python train.py --num_hidden_layers=11 --hidden_size=320 --n_experts=48 --experts_per_token=4 --d_expert=80 --d_shared_expert=0 --hidden_act="bilinear" --moe_layers=[0, 1, 2, 3, 4, 5, 6, 7, 8, 9, 10] --router_score="softmax" --normalize_top_k=true --routed_scale=1.0 --balance_loss=0.000137 --balance_bias=true --router_z_loss=0.001 --init_std_router=0.0101 --lr_router=0.000259 --num_attention_heads=10 --num_key_value_heads=2 --head_dim=32 --vocab_size=32768 --norm="rmsnorm" --norm_place="pre" --norm_eps=1e-05 --positions="rope" --rope_theta=100000.0 --rope_fraction=1.0 --qk_norm=false --attn_scale=0.177 --tie_word_embeddings=false --parallel_block=false --init="normal" --init_std_qkv=0.028 --init_std_o=0.0 --init_std_up=0.028 --init_std_down=0.0 --optimizer="muon_variant" --learning_rate=0.00514 --lr_mult_o=3.0 --beta1=0.95 --lr_head=0.00593 --max_grad_norm=0.5 --warmup_steps=200 --schedule="wsd" --decay_fraction=0.741 --decay_shape="linear" --final_lr_fraction=0.0 --batch_tokens=[32768, 65536, 131072, 262144] --max_seq_len=512 --doc_mask=true --train_tokens=481700000 --max_steps=5455 --dataset="wikipedia_en"
Below are experts of layer 5 (counted from 0) of a mixture-of-experts language model. Rows are named router (the router's row for the expert) and show model dimensions 0-63. Each number is 50 + 12 x the weight over its row's rms, rounded and kept within 0 to 99.
After each expert's rows: "comes before" lists some tokens at least twice as common just after its tokens as in all text; "mostly gets" lists some tokens that are sent to it at least half of the time. This comes from a sample of Wikipedia text that the model never trained on. Tokens count by the router's weight.

# expert 17
router:67 45 62 36 56 57 67 59 42 66 76 49 26 37 28 35 28 42 46 38 39 54 58 29 61 70 44 66 38 38 56 21 41 45 58 50 65 28 54 51 42 50 52 53 60 60 62 51 25 56 64 35 40 50 65 56 43 36 36 48 70 45 57 66
comes before: " the", " a", " to", " his", " in", " that"
mostly gets: " during", " took", " began", " moved", " won", " After"

# expert 29
router:73 33 64 39 63 60 57 59 43 50 77 40 35 44 44 37 40 47 37 32 40 70 67 48 53 55 44 57 46 44 68 19 39 33 64 38 63 40 57 57 47 39 54 74 61 43 72 45 36 63 66 42 48 35 45 49 34 30 46 44 57 33 44 54
comes before: "0", " |", "9", ".", "5", "–"
mostly gets: " three", " two", " four", " five", " several", " six"

# expert 3
router:44 29 63 43 58 55 60 67 33 73 58 35 39 38 43 35 40 52 37 53 35 63 68 35 53 56 36 60 44 41 67 31 45 42 73 29 62 40 67 56 33 47 31 62 65 61 58 71 36 67 55 43 38 55 58 64 43 37 45 44 55 29 48 58
comes before: "|", "==", " The", "-", "The", "==="
mostly gets: "==", "===", "==\n", ".\n\n", " ==\n", "==\n\n"

# expert 12
router:63 44 53 49 58 66 69 57 50 58 57 56 40 19 38 35 45 38 49 39 48 60 65 35 62 66 42 64 40 52 63 30 40 48 71 47 55 33 57 53 39 48 46 55 65 49 63 43 43 50 61 40 39 52 65 59 44 33 38 44 62 29 45 76
comes before: " the", " to", " by", " in", " a", " as"
mostly gets: " made", " used", " won", " found", " took", " received"

# expert 34
router:71 49 49 30 69 49 52 60 29 60 79 41 29 42 41 44 30 51 49 49 50 61 51 45 58 50 30 61 46 41 60 50 16 42 67 41 51 35 53 56 35 31 40 68 55 52 71 54 37 48 65 48 43 53 67 56 25 36 57 55 56 39 39 58
comes before: "0", "9", " |", "8", "–", "."
mostly gets: "    ", "th", " third", "ʃ", " Third", " fifth"

# expert 21
router:62 37 54 37 61 52 53 55 37 70 52 34 45 54 36 40 36 30 35 37 62 61 62 40 57 58 38 59 32 29 56 32 23 44 71 41 54 41 48 61 37 44 46 75 65 50 73 62 46 59 58 31 49 48 63 59 28 44 47 45 51 33 35 54
comes before: " |", " ", " \"", "–", " Candidate"
mostly gets: " Candidate", " MF", " FW", " DF", " Title", " Best"

# expert 39
router:70 48 77 49 54 65 68 49 47 65 67 32 45 44 47 40 42 42 44 32 42 62 54 44 59 57 47 66 24 53 66 34 46 46 66 41 58 23 64 52 42 57 38 66 58 59 62 74 39 51 64 26 34 45 57 65 28 30 22 59 64 53 30 66
comes before: " |", " |\n", "|", "1", "2", "0"
mostly gets: " MPC", " ·", " JPL", " %", " Votes", "|---|---|---|---|---|\n"

# expert 22
router:49 41 44 40 55 42 65 64 21 77 63 39 42 46 48 45 39 41 51 48 57 53 66 21 64 75 39 60 49 37 59 47 43 47 63 38 58 44 58 57 46 35 24 53 57 53 63 68 25 58 61 42 34 40 47 40 43 39 36 57 53 46 41 62
comes before: " ", ",", " he", " —", ".\n\n", " January"
mostly gets: " September", " December", " April", " January", " October", " November"

# expert 40
router:49 44 66 31 48 44 60 61 42 59 42 40 54 40 39 28 17 35 45 44 46 63 62 47 60 69 49 68 34 47 72 29 29 50 49 39 51 41 62 65 46 41 53 73 54 55 60 71 45 66 59 32 31 45 52 59 38 35 52 45 43 26 35 56
comes before: "-", ":", "–", "\n", "=", ")\n"
mostly gets: "″W", "Scientific", " UTC", " Phylum", "″E", "″N"

# expert 20
router:63 40 51 45 59 49 45 65 32 65 69 46 31 41 39 43 39 48 44 54 45 66 74 36 65 49 30 53 46 46 68 38 36 36 61 45 68 32 52 62 46 42 53 64 63 57 68 60 38 62 51 52 41 46 65 59 38 28 38 52 51 51 47 55
comes before: " ", " \"", "The", " The", " Piper", " B"
mostly gets: "=", " \"", "|", " Website", " [", " '"

# expert 16
router:57 45 45 32 53 66 60 59 34 61 55 37 41 38 52 43 26 26 49 42 40 48 65 32 56 59 43 53 34 51 46 49 31 51 63 43 55 51 58 63 29 51 21 68 49 51 61 60 61 58 58 12 37 44 61 61 31 40 52 41 47 57 40 66
comes before: ":", " of", "\n", "==\n", " in", " by"
mostly gets: " JPL", " ·", " %", " Location", "″W", " Coordinates"

# expert 41
router:62 46 71 23 63 61 63 54 49 57 65 39 47 36 40 33 40 49 35 35 41 63 55 50 55 66 51 58 34 46 42 38 44 40 57 36 56 48 55 47 52 45 46 54 59 52 77 60 45 64 74 14 42 52 55 51 31 38 60 51 55 38 47 70
comes before: " |", "0", "3", "5", "6", "7"
mostly gets: " ·", "^{(", ".m", " classification", "°N", " pm"